From a checkpoint of a small mixture-of-experts model trained on Wikipedia.
Size: 11 layers, width 320, 68.3M parameters.
Experts: 48 experts in each of 11 layers, 96 clamped SwiGLU neurons an expert, 4 picks a token, a softmax router, a shared expert of 128 neurons.
Below are experts of layer 5 (counted from 0) of a mixture-of-experts language model. Rows are named router (the router's row for the expert) and show model dimensions 160-319. Each number is 500 + 25 x the weight over its row's rms, rounded and kept within 0 to 999. Numbers have three digits each.
After each expert's rows: "mostly gets" lists some tokens that are sent to it at least half of the time. This comes from a sample of Wikipedia text that the model never trained on.

# expert 5
router:503483480438507508495489483495525465541504538532484482501503516518461523508472514483512497518499473498510489446497508469498514537471478515484491470496530529480482489518495491551503495489498498507458482501464480479480537508454486464508522469510492452474531468521492528503467515514495514465514468469495449498517509489478493547514471545496512524564474462507522505497521521465443553569503499463517493486476509514510537491472511529500483469468514519468468492541485516468524491493473469
mostly gets: " Ward", " Sheriff", " Yes", " Celt", " glass", " Chevrolet"

# expert 46
router:477485492492516515510509457490493485453522522501520507496489498463499519482512503517513507449505510534528476543491488489516481527498499498477549461507494515507527487524522452467464509481497506491534503489523472503459450498483550475489534523507510533504495512482470492555500519502529498510493532500512529537458508509511526465513516468508468526450494542497483490545483483502515537450542518523454529517507501482500498516544494457482488463550489500522498464481483480512501489477522478
mostly gets: "atory", "ject", " rel", "ict", " imp", "pl"

# expert 33
router:525502486435510482505512486491525484533492548537501474502505487493512522481467496481518512525513479466514508440499501460481519528469479512505488470509511530479471484499491483572532506460523509488467501485468468492483517501485488451508505489494507472490529425541497513509483531516482505485514445490494494478512511497486516533514522525543499497577464482507511534495513497469423528565490499478509495465473490483524527501457511540503492476465540525499446501521476507475498505481443461
mostly gets: " Sheriff", " Kevin", " n/a", " Yes", " Celt", " Harvard"

# expert 37
router:450503510519500505495495459508483473486521502515493496502511478498540506492529549546496523511482494470515489518501525514493464463505511480495472499508471553483507532501476521532491507499490497487455489484488499530495505511470489533475516504463496492493536545528552465522518472438517509532498538549531536538508511529510484526486518482507488462478516501491480507569502484485472477535471521508515480528498474527488532491526511526498528464469522521514480493466501549489499495505505493
mostly gets: " years", " time", " year", " days", " season", " role"

# expert 6
router:448490527469516517478471492512493504482530491471494489466458459517501511531582472508504478543549456513456513511494511493522491453514503452479503501541531479461517494500509493507519466486518479537526507519493473526519528506504505457476480487541523481517487540526524476474484521539523496558510466482505511535536492504481520502512529462463475490522504472487477504548509525508488489555465500506503500453520519514504527508489481529508517484507485532513505506479521505496476469501511487
mostly gets: " released", " returned", " moved", " joined", " went", " began"

# expert 25
router:458469519539540515510473539529529497493461472462501489521484483500525536497515499511507462517483475507492547520483510520519476469512486467534492507482517513459496496499456519513480472518509502538469503492481479557508535522483469467499507486480496535505503520501535473505539537525499527543516500503488464552521495518513463523475500472495456510487507506518483485523494538501458449496463511476495537518516467506512493485496485458517499526489538545479466506476489512460489478483475520
mostly gets: " September", " July", " December", " April", " January", " June"

# expert 35
router:509465525479545474558477443520484516454516496518534510531429477549516489473521514517504498495497494474484472484512516517502481492513513496476474488505501527510486536480503494529488540493509465479516488520522525496490523486499494543479506462489485490540546514486487494497527525491474513484512463517493483505510493496477468485539531533510553481500523513484531483551486459499498490493467466518524509537526502479506481494506507524507510480485499513558462483540497610506468525503496508
mostly gets: " same", " latter", " way", " world.", " next", " time,"

# expert 7
router:505503481445546524471484508487508487542491507533493503499500510501493524520475489489462521525509482501518477440503508470474520532464469506477503445493520490460493483504489483520520499500483492537464479505491502506505515487457500497462496470465517458482530444510502514481459520510488518480487460480496459490490496502495501525489491539512488530542471455506532524452504537465460545558521479474538489504484507485541544477470512512486479506460525508463483508552490532455504509492467481
mostly gets: " \"", "',", " (incumbent)", " \"M", " \"d", " \"L"

# expert 21
router:546466494452458481499513504526549503480447479511526452480526487481454511530492487517493506458541572477493494505510491472518524511500456543507450438526485518528510489499521510468488539461501520499553506506497477507497507498504496516498463478522462524456500516495497513500518477527487542513484549467471518467495502484492492505489533517468502522437508496500494503500517493480485523478522519503488499508494516487506498526545491493537442515537491495437538523473473482479527542514485481
mostly gets: "ya", "ari", "awa", "ji", "ami", " Dh"

# expert 27
router:565487470477451486463503557497524503506453505487491453465531501484472513545478467503483518479519501489476490522514487464519521479500451531520446476519490521519533504511485504451495488483476492450561495468519488471487487546503496494490459529512493521459492497501490511506498512527454510490490527503466511514484515483497500500480539513518450498455516507519478511461546487467469525446515464501524494515493485509467498522506505478519487475546487469477539521513465473486504537497512498
mostly gets: "ya", "ami", "iy", "ari", "aka", "gy"

# expert 8
router:493485498510483475515488494486533506489478523449528473516496538571485449467472505467476516419512510482475493531488454511544483505480476520520515497504514489540495486492519471520471543491474455498501488527489484479452467491500504513534494505533505515558478467513477511541522498503563508526481517497500511465482480487460517447471462532480496494497531518497486506514488477557538508490504467509513466520520480443534501544482522544503509533502447531557448460558502517484479527482532510
mostly gets: "\".", ".\"", ".", "s.", "y.", "al."

# expert 34
router:466501486513542535505495491538464512521500511486504518512490517526515468518494512510489448507493471468480487513491503505471514504451491487480527482480512488449477542496545502517467434512503481468483489469461521536530540512502532504511473481479557479461521533498514470472509542430533498503502494505470527542542490510501496506505492467483550516454449516497493493517488514514474462528509473492506484533481506479485524527477500481502518473459514531521433501509505530496485499514503487
mostly gets: " which", " but", " when", " where", " who", " they"

# expert 14
router:524545482466475495518507510473463470484524505469472503470482459497516540464496466503523477462518509507502486494492520532519542466474540498507528493500504507507526481498524487463480505477497518536546470524517481520496453552536516522508468499469508525479532502479487493494529439503478532434475510498472495487490472484487495505504511464507519492495459492463506515555502542523460535454507494494489514478497491509477518504495476514482516481510512485443514502447501477490439506529524518
mostly gets: "ious", "itive", " human", "ination", "ulated", "ible"

# expert 16
router:553522494525540539478517473503520523525484469526490492462502538494477511491483536489471536521498461514456480496474510503471494539555463543526504523532484521498532500521477494507482462492497510496521499496529528511498498500539531509489577508504444514490463450499503495478471490486525472524526506504484556547490538505502517491502520468493465496490528501506489455479513470474517526460519478503498535484484524538457481520493493487507474484538526526490535514452506496513469498496476491
mostly gets: "arn", "omp", "aud", "orm", "omm", "ip"

# expert 44
router:487540432465526532511503482485462497503527536494481516468513456474534480455504491545496513452509515518525494524524528457502506488480567478492559484563468473539495459524520466488516517507471501552504515533528515500486475501519477490490527530478494543528486486500494518498525484504523481496503520490459522567468479497531535486509493511517446456506492525491474487499492481488508532461523524533503496473508495509473513523499510445468520485561472518489467480476496506450446503501532484
mostly gets: "ight", " lack", " sw", " direct", " ret", " def"

# expert 28
router:561505519454468457488509552536544505536436453491509472462544461484497542508489525527512549513538452468509485524506500487515530528506480479464474547518511498504511499504461488542476545528506495540539514506540520503469502504492502528478499483538466451511526481484500532473489488526516463530501456453483540477487521469505515531536513526515454499527513509504514510460524534485515495517445482490464489470492488528526494478488510522527484546491520516478526544470515494470500506509515525
mostly gets: "burg", "ović", " (loan)", "ova", "burg,", "shire"

# expert 29
router:489534482497494513484518506509467481473507483513498531514469465481515474504513492552460453446468516517477498504480508518495535488451479544490524551487493484493462545530529457505481450531530476499511501452482548522534554487519529524522475503464544474495512527491519502489509531464492495503538486496516480495508486528483523486491473444513528483525487490516517505522487501509483486517515461513534516520508512453505496492490498491506507456473463498504453477447507467524511485490488455
mostly gets: " this", " all", " only", " both", " such", " more"

# expert 41
router:524486490507500512511487530474542481536508517488545516500515473484513475528505497486516552512536481535546499474514482498520502523438489474511466486498503512519498481500480485506538482545513483529468497499492504454531480489456482455496505463512498458544488510507462489493487535506488510468506492493488478501518483476500506495536487507539470521502509471481495508485507567487472447563459534456536469522514472536547482494513487498484482551452544461473502492492518498488494465502507519
mostly gets: " 2022", " 2021", " 2019", " 2016", " 2012", " 2010"

# expert 20
router:493493503462518530507499465488469501501530504518461524521485489480517520459480543529535483534510553499513557521471479474481472460497552508460543507468447511503498529484527494499452496493498503507477456468489486527489493484474511511490512519450520503481538506479527461523533506476501520495540508567570503496510497542513498491479518468477490499445490517500525493526488523500504530456499503506474543499509494501442516503502473497519519483473511519501477455471472511517478473496496483
mostly gets: " There", "ations", " life", " there", " way", " order"

# expert 17
router:524500511502457487530517506492549512506530489530514512504510526497479509522491499496541518465445551518518509473477509495488443490553477518481520478471502503508501538508475508515436509489485465456474474494513528486451530435511462514472514484550469470489514485517482464494494532512498489515465519517552523465485502487465478471498490513484463447508509468492508529478492498522494529493482529474472508496511494443481474483509507503499484520482506530547498526513517525519518510479471516
mostly gets: " album", " Film", " film", " Votes", " League", " Award"

# expert 39
router:523464492455536475530500460478556517479533513499525504501514499493494563499457493529535473514516505506482557471492492507524495474493477508505509506474482515533503479485514496552446558507489532522547494516486509543491525498496488439508490505504477511502523461478546516559487496540510496471544479539468496481541462498478502494483502512525508510505497486489530486529477534493504473523475472510457545502509494539514521490496516523516522557478502514488491496506491520499501452492465484
mostly gets: " York", " States", " England", " Spanish", " Russian", " Russia"

# expert 10
router:510516483517500543477526512498485536538482515491471534472461526510496487485465509491487525512469480515466485510487490484487488550527521486513508485533476521531515488493507507502489472486476521467489510505505519479510484498508521487504512542534445520527471462521516541520496482513530478519504545510488516489471490485486503493500470528476488509539524531530489497459514464469542503466546456536519456504501518528471475495499529512472480469555507499508509529525482539504495509477525474
mostly gets: "RA", "LA", "ör", "on)", "augh", "EN"

# expert 43
router:504525503490480481487464501472558528533482521516512448526532489528504481501499500530473504482527474495514536508553466470507473505481487435502497498521519471503502509486526461552494523563466491469458506543497485472475488510523458506539514461466516519525496418511495564499490498528497473523524522456498503507466450484513471477474505513482506457544516501485501543461534510502529496538498475475526459449514556456531510509508520521503534500478477486493493535551513488481505498465502491
mostly gets: " \"S", " \"B", " \"M", " \"C", " \"P", " \"D"

# expert 9
router:472531487520518493499526446520476505479477435507454512516534475495502461545502484482522485540455510501507471458465510518545493473492513528530477497481487504500490530505462558468527474549516485532502487477449521467540502481531489464476517535512547500528473526510479482452474496476489541513509480505498464460540512520511466534488473508509491488518473512504455464527491483472475470509469526495444496509483504475494480478540505504532513508475489490560500464450498506504463487512463461
mostly gets: " were", " been", " are", " had", " has", " was"

# expert 0
router:469496516532510477487498520496476474503551486503499477504454494509491487512479482475496437504507486496511528498500516473492523465498517467531492520561522473453422500498492511496497486523514464516501502516496497554527518486468563547516501511488549522503523534487508484491508457438480509462524473494492530480561505519536504519489468474473537490497432521511521503516493521501500475520523490517513490506494528507453534491516492499492507474529493531484507474490503496524490502514481485
mostly gets: " to", " into", " between", " would", " about", " against"

# expert 18
router:503515486499519504512493508535545527496512500480478502500509509548468506537503474484523486520530464530503511527514499512475513502470493543455518491498484487451506481489542519554511516523508502496535522506514470489518505498476485502506468480493470520478494471484545519476431527524491496487475459504490499491545478467538488493486525463471491538547493498513522488494509545531502488542460515486497471504502475527501500514480513524492467555466518504511531520511491532466511455514534508
mostly gets: " County,", "i,", " College,", "man,", " City,", "a,"

# expert 26
router:527478517529495525474510472523521510463472510540540522521484513495523478452509497507485490512478542522463524511508493520470512515524483474500479526456485481511523498481515525471493484499510536504461501466525474487528528503521493504448525462488480477470498519491520476512528491478490514502515476499492484476524515492508493511505510525560526515462516505505495494460491489526493550474546536480475548486525498508511521514517459480523508533493489468511503518518563496530482457497482549
mostly gets: "==", "===", " ==", " ===", "====", " Born:"

# expert 40
router:481489516506493477505518535546531501521507472503508497501495498545497462503531488454502498541508500529512503487525494503500484519502495521477494512529550510456484471483501553509536520497524476512492477489535496516500476500510508499513475499480534538512471516484519521474472533491520457502480463505511486493532512484529472496514515487474529527505486472510494501496520541496507464548486527487515479496503503536509487496485469518517493520517520479469565525540496503486535449511539528
mostly gets: " by:", " Born:", "In", " (born", " Country:", " Coordinates:"

# expert 15
router:503508476504474493498506488476452514528533500504471504468489525473500494519494465510502542502492489487528475500512493495480496476477509460483467523484477550544515497492462533492539514520497503509484539487512478461481482483482475482508562461465513470486487510481465494477517473470531500460471500475536479475477487495498502540532468533514533518512489479475529464531493504473471492531475530514477471517471467498521496497522467506510508524445522465463533482501528514509517502486499523
mostly gets: " species", "°W", "°E", " city", " church", " Council"

# expert 23
router:513512516455473485501505528487534495477499555501493488507462542535501472503530505475507493483483506512484494520526502558481459471484477523520511477488507521487467489488541488532461481491476457487514491518477471469458467495501488516528444506509541521523532472491512516532487479519470503496460521543530532502503472471473516464493461530475537479554487508521499534452513469542500492466457475533541477525500453473502489538475524490505529484498490463503513520527497463529499503488504493
mostly gets: " John", " David", " William", " My", " Robert", " Michael"

# expert 24
router:537518508449550492514509538505505495533468501518524508503531480471485507525511468495467537569507478513524493512474512479494491514519497514488499487523517479483517491501460496529507545479552517510427497519467518483511496479503494450449544509498501470478520503523504499503494499514470536520461501478504477460508488518489515544508507506502518493538430514500484513466489468477495473502450508440536447483489523512518502469457510492534491502476514544503490508540485468440504523502439547
mostly gets: "|---|---|---|---|---|---|", "|---|---|---|---|---|", "|---|---|---|---|---|---|---|", "|---|---|---|---|", "|", " Total"

# expert 38
router:476467478507522508507494529498498493523436493522525500524507506498509482485450490518485486522532506468528502449524517476474495522505522521482497504472520487469487496478450523481530553530503550473457497496509559466497536508496469477504553470501528468479511515476505549485486492528494501462504513495487473522494503489534482552486466534497532516497468497481493496464481532516490505488497484506473495545483500518540458470510520489502505539490499484469507533550486511498529462510505503
mostly gets: "s:", " by:", ":", " Coordinates:", " name:", "er:"

# expert 32
router:458463538514502484500507522493491525479492477509498516501482518465523516506537529454516520489475557513528480487481490506509479517522489528526530540497503491500485511490494497467566489521522543489498478481517533500531467495510495506459557486478501498483468477479467497507535545476497448460512514502490498471484542500489473517516480521477531526498532527488509477462480502492547498523467524497478472481515501491509468471498489513517535506491524443463462505535502562489511488502520543
mostly gets: " ==", " ===", " by:", "==", " Born:", " also=="

# expert 30
router:531540515466433498512483540511508499510474519464465458502496517503470504527521483507493531457516470503481493495516491498509481503445510530538525520533481503492521493502506514531468491552462503520551505520507481472477467503500501529468484518485490502532465484472509527515512467540492483548470483486564527510461506509546482466491514512511481455496516445469492504445522497495535490519485471522534479492489526515493511520535529502496507515526513449475542517515488479531519530480504526
mostly gets: "ner", "ville", "burg", "ley", "ford", "berg"

# expert 4
router:476519496557481487495518499458467486512518498445489512492501542508495503485489488483481525462458504509478475514484510506500528511538524507506544506478518560523507513493504474467493490484495565474512538507510520501505497482506560490502502489551488510510510514513481497458516479457571507517463529510490509498473525496505516483509481511491497490535525509478503517523473467535473531468504494546494524538513537483456467494499481500440502463538519500513488497470477500517462518507540485
mostly gets: "aker", "ender", "room", "aking", "-round", "oot"

# expert 1
router:450530493521505511500502504488462494506563487465477528521486490439512540506522453528543510496547534506500517491470481536528500463474495476519526529508493444511475520519487462473490426473536469532496498491525502511522557518466536482477498511511494487526536558531465465486492483521498520495530490468475494548501486517490515511501523431512495485550517492507499503541474507496510536533483509495518553493517474482483499470494480483454516479511470503491465486463525520515508512501450462
mostly gets: " known", " such", " used", " released", "ated", " up"

# expert 42
router:498516521514461484516527560531480510511478469487498456521543482560496461499508481540528524517486491509514486502543523483477494508473513497500488497502501531550521478489531565532494506484448530469499470533502468508493479533535527547543461550541471519498454494499519533486490496521492468476496524532496515502485483512502482516473541517509512473512518486472461491510552515556538480499493468517510497447463505532491510533492515499493485492501480483510532509484490457478501556480538523
mostly gets: " Angeles", " Louis", "ë", "ş", " Sin", "ñ"

# expert 12
router:537494503533511505498513482476489531471532497503543513497531524521487521489522547519474478519523542526514530525468480509489528512549515459491483476479474512496532502499507461502541498463503528469521545493511503520457460499516489520530516480513490515494493448533494486550482485455526464494513520527489497490482498501492535478515500443502466539483510493506523468488483476506535510461536457502487488483518506488534476502495537490496466473546486503526516488498502478522550511484525486
mostly gets: "pl", "fl", "omp", "stit", "olog", "sc"

# expert 19
router:495510506518513531491482479509452519479503498545492519466476544477498506496519496499488499495497459465511511488479508519518504494492534460522510515475514578506472491515478537484563468504519477505482527428480500488522533483481492468516482477521509462503524552486511533474515548459467530538534473497519462557482501488466519458523509551516510497454419506519536486547508474500460503507556514500523526519470465481533482460507500493503508506458480480529476470517522487539494521492486515
mostly gets: " he", " her", " his", " its", " they", " it"

# expert 36
router:511452506483489513493488524471516492509487520512498528524496510463473504514474507455498500524491528471523498438504511501492481539503504514497477515486528473481484516498492492458537511511559517487472488514465546504517503514491473477514557503471542458467500455492471534501460486492479519487488485486518465466476525514481513509557503533499504540516506479525504483490498552452521515480490500495471461483510504535496507462472520529505488488509478525493466498544495533487548430533478505
mostly gets: "′", "°N", "^{", "°", "_{", "\\"

# expert 45
router:547502497485515490511513500459536487514456517454540524531525444467494483504509516463451504510506468498497490497487542470487484507495472518518452472511473502516511476483486476506521506528498488501466513534445483463520511528468471468544447503499473514485512485521476496495502495527462521530479467505518494470474483477489514521491480527526485507536519516513489506486511535513456451536508512479501448480509484491478535475471510549520524527478519517510458527504508485503515486510474461
mostly gets: " 8", " 7", " 4", " 6", " 10", " 5"

# expert 31
router:504502516537562499513527525510502531531523508539468539487473499461492486456485526480513530519480493510506506460474530495475487552559495528483508534510520493518518514506475486482495485492513453498476490512481569505519507451507480484500508564474455492514473474525498519465499472471536487539477487526538486504495524481531517503525483525481522496519510518532495491453538501495511501515494517489540505463490516507478453460496519487484504512547503479529482485460536471483486500498525474
mostly gets: " Votes", "Personal", " sq", " %", " Date", " Candidate"

# expert 11
router:509473513531538501523491499492522469466505512504511494463465515519510490435495534502495463453474490468547489482530490526550528530465497457488499533485520470506465491484481508511517527508498466520515528526504503502541519495506496536541478480471497512520486479479513455525507500518495518446500485476478442498486505477517508486490498493511542487464487510515530517526481471529508499523535492492475525520511482520536467457506489512489503526518457474487509477563509489522525508503492533
mostly gets: "-", "The", " the", " The", " \"The", " \"the"

# expert 3
router:489522465440514504493497531514525493542482484530456472487528487531474496516488501466469523527501461484531476456496523462482516543471507505510506451474527519462475494506478481537548515485498511527457481500475493515474536497493489471486521478475509446489538462504491541477494491514503518488484445471484478469500509479529498520488467546516489499560475464512513502471508538483448538520487526490501467500468503507529515468474510535509477484481527502484503508556497521442491508484465478
mostly gets: " 0–3", " 1–2", " 0;", " .5", " 2:", "7%"

# expert 13
router:545499512516500499498479540534550516555455507502526482502532530547515486539496509502523531525494469495516510479547504512497488503459502495498488475489514470513515501512474518515505520492499460507487506463460521491478494482468480481514499477526519497521532484522482490516499507493466448541497533476502494482509471495471482538507534501534469500504513496470479556470500509484464458559480539462485505517496492494521506457484529509479483554462535540483507517533469497482572495499518512
mostly gets: " 2022", " 2021", " 2019", " 2016", " 2012", " 2010"

# expert 22
router:498493473440520513490483489493484480557490547523505496500503529522471505532486504485503508523482466497516482469501518478483538561474491507493491460472517490465485493504507476530527496504491520522458499505481485498510521509459498459495492482506504469466522442511478517499480521496472517465504436474492458476500515491492512548511478532503496505563466486507529503502494531462446530577495499467525487488472492495530534501482509522495492466467516524466473499532484516468515505505463491
mostly gets: "\n   ", ")\"", "atus", "\",", " round)", " Ward"

# expert 47
router:494465496513494490514506538519474499491480512513509544522520493511486528484492573483508480487484541508501487530538466503499493516533536514485487457472506533511516473508479532521498502445459488473533494512470520500453472511524494527524497467527482507496452457533522462539502523519507479491495506508490514502482492514460534462453480479488493518491521511497523500456480471493561512482539483480482486504497481496520481510505509473520477504534500486536555483545507480534550523511521480
mostly gets: "h", "har", "ch", "par", "on)", " 121"

# expert 2
router:517486509511523461507503540493503455532553527502509513518507498496471502509466479445514431546517484493542490465527509516477504516521476483498460479545505479457447484478531525500524481518522472539454481530496504537535504530459511507496504498509548514548482511484463492483480484446478493487521480474517508481588520492501460511486495499488552486514481497536511500493500537481509474521509490534516518504508525529458529522445462506465517491503514525471507486504479489522535520506477463
mostly gets: " in", " on", " In", " under", " during", "In"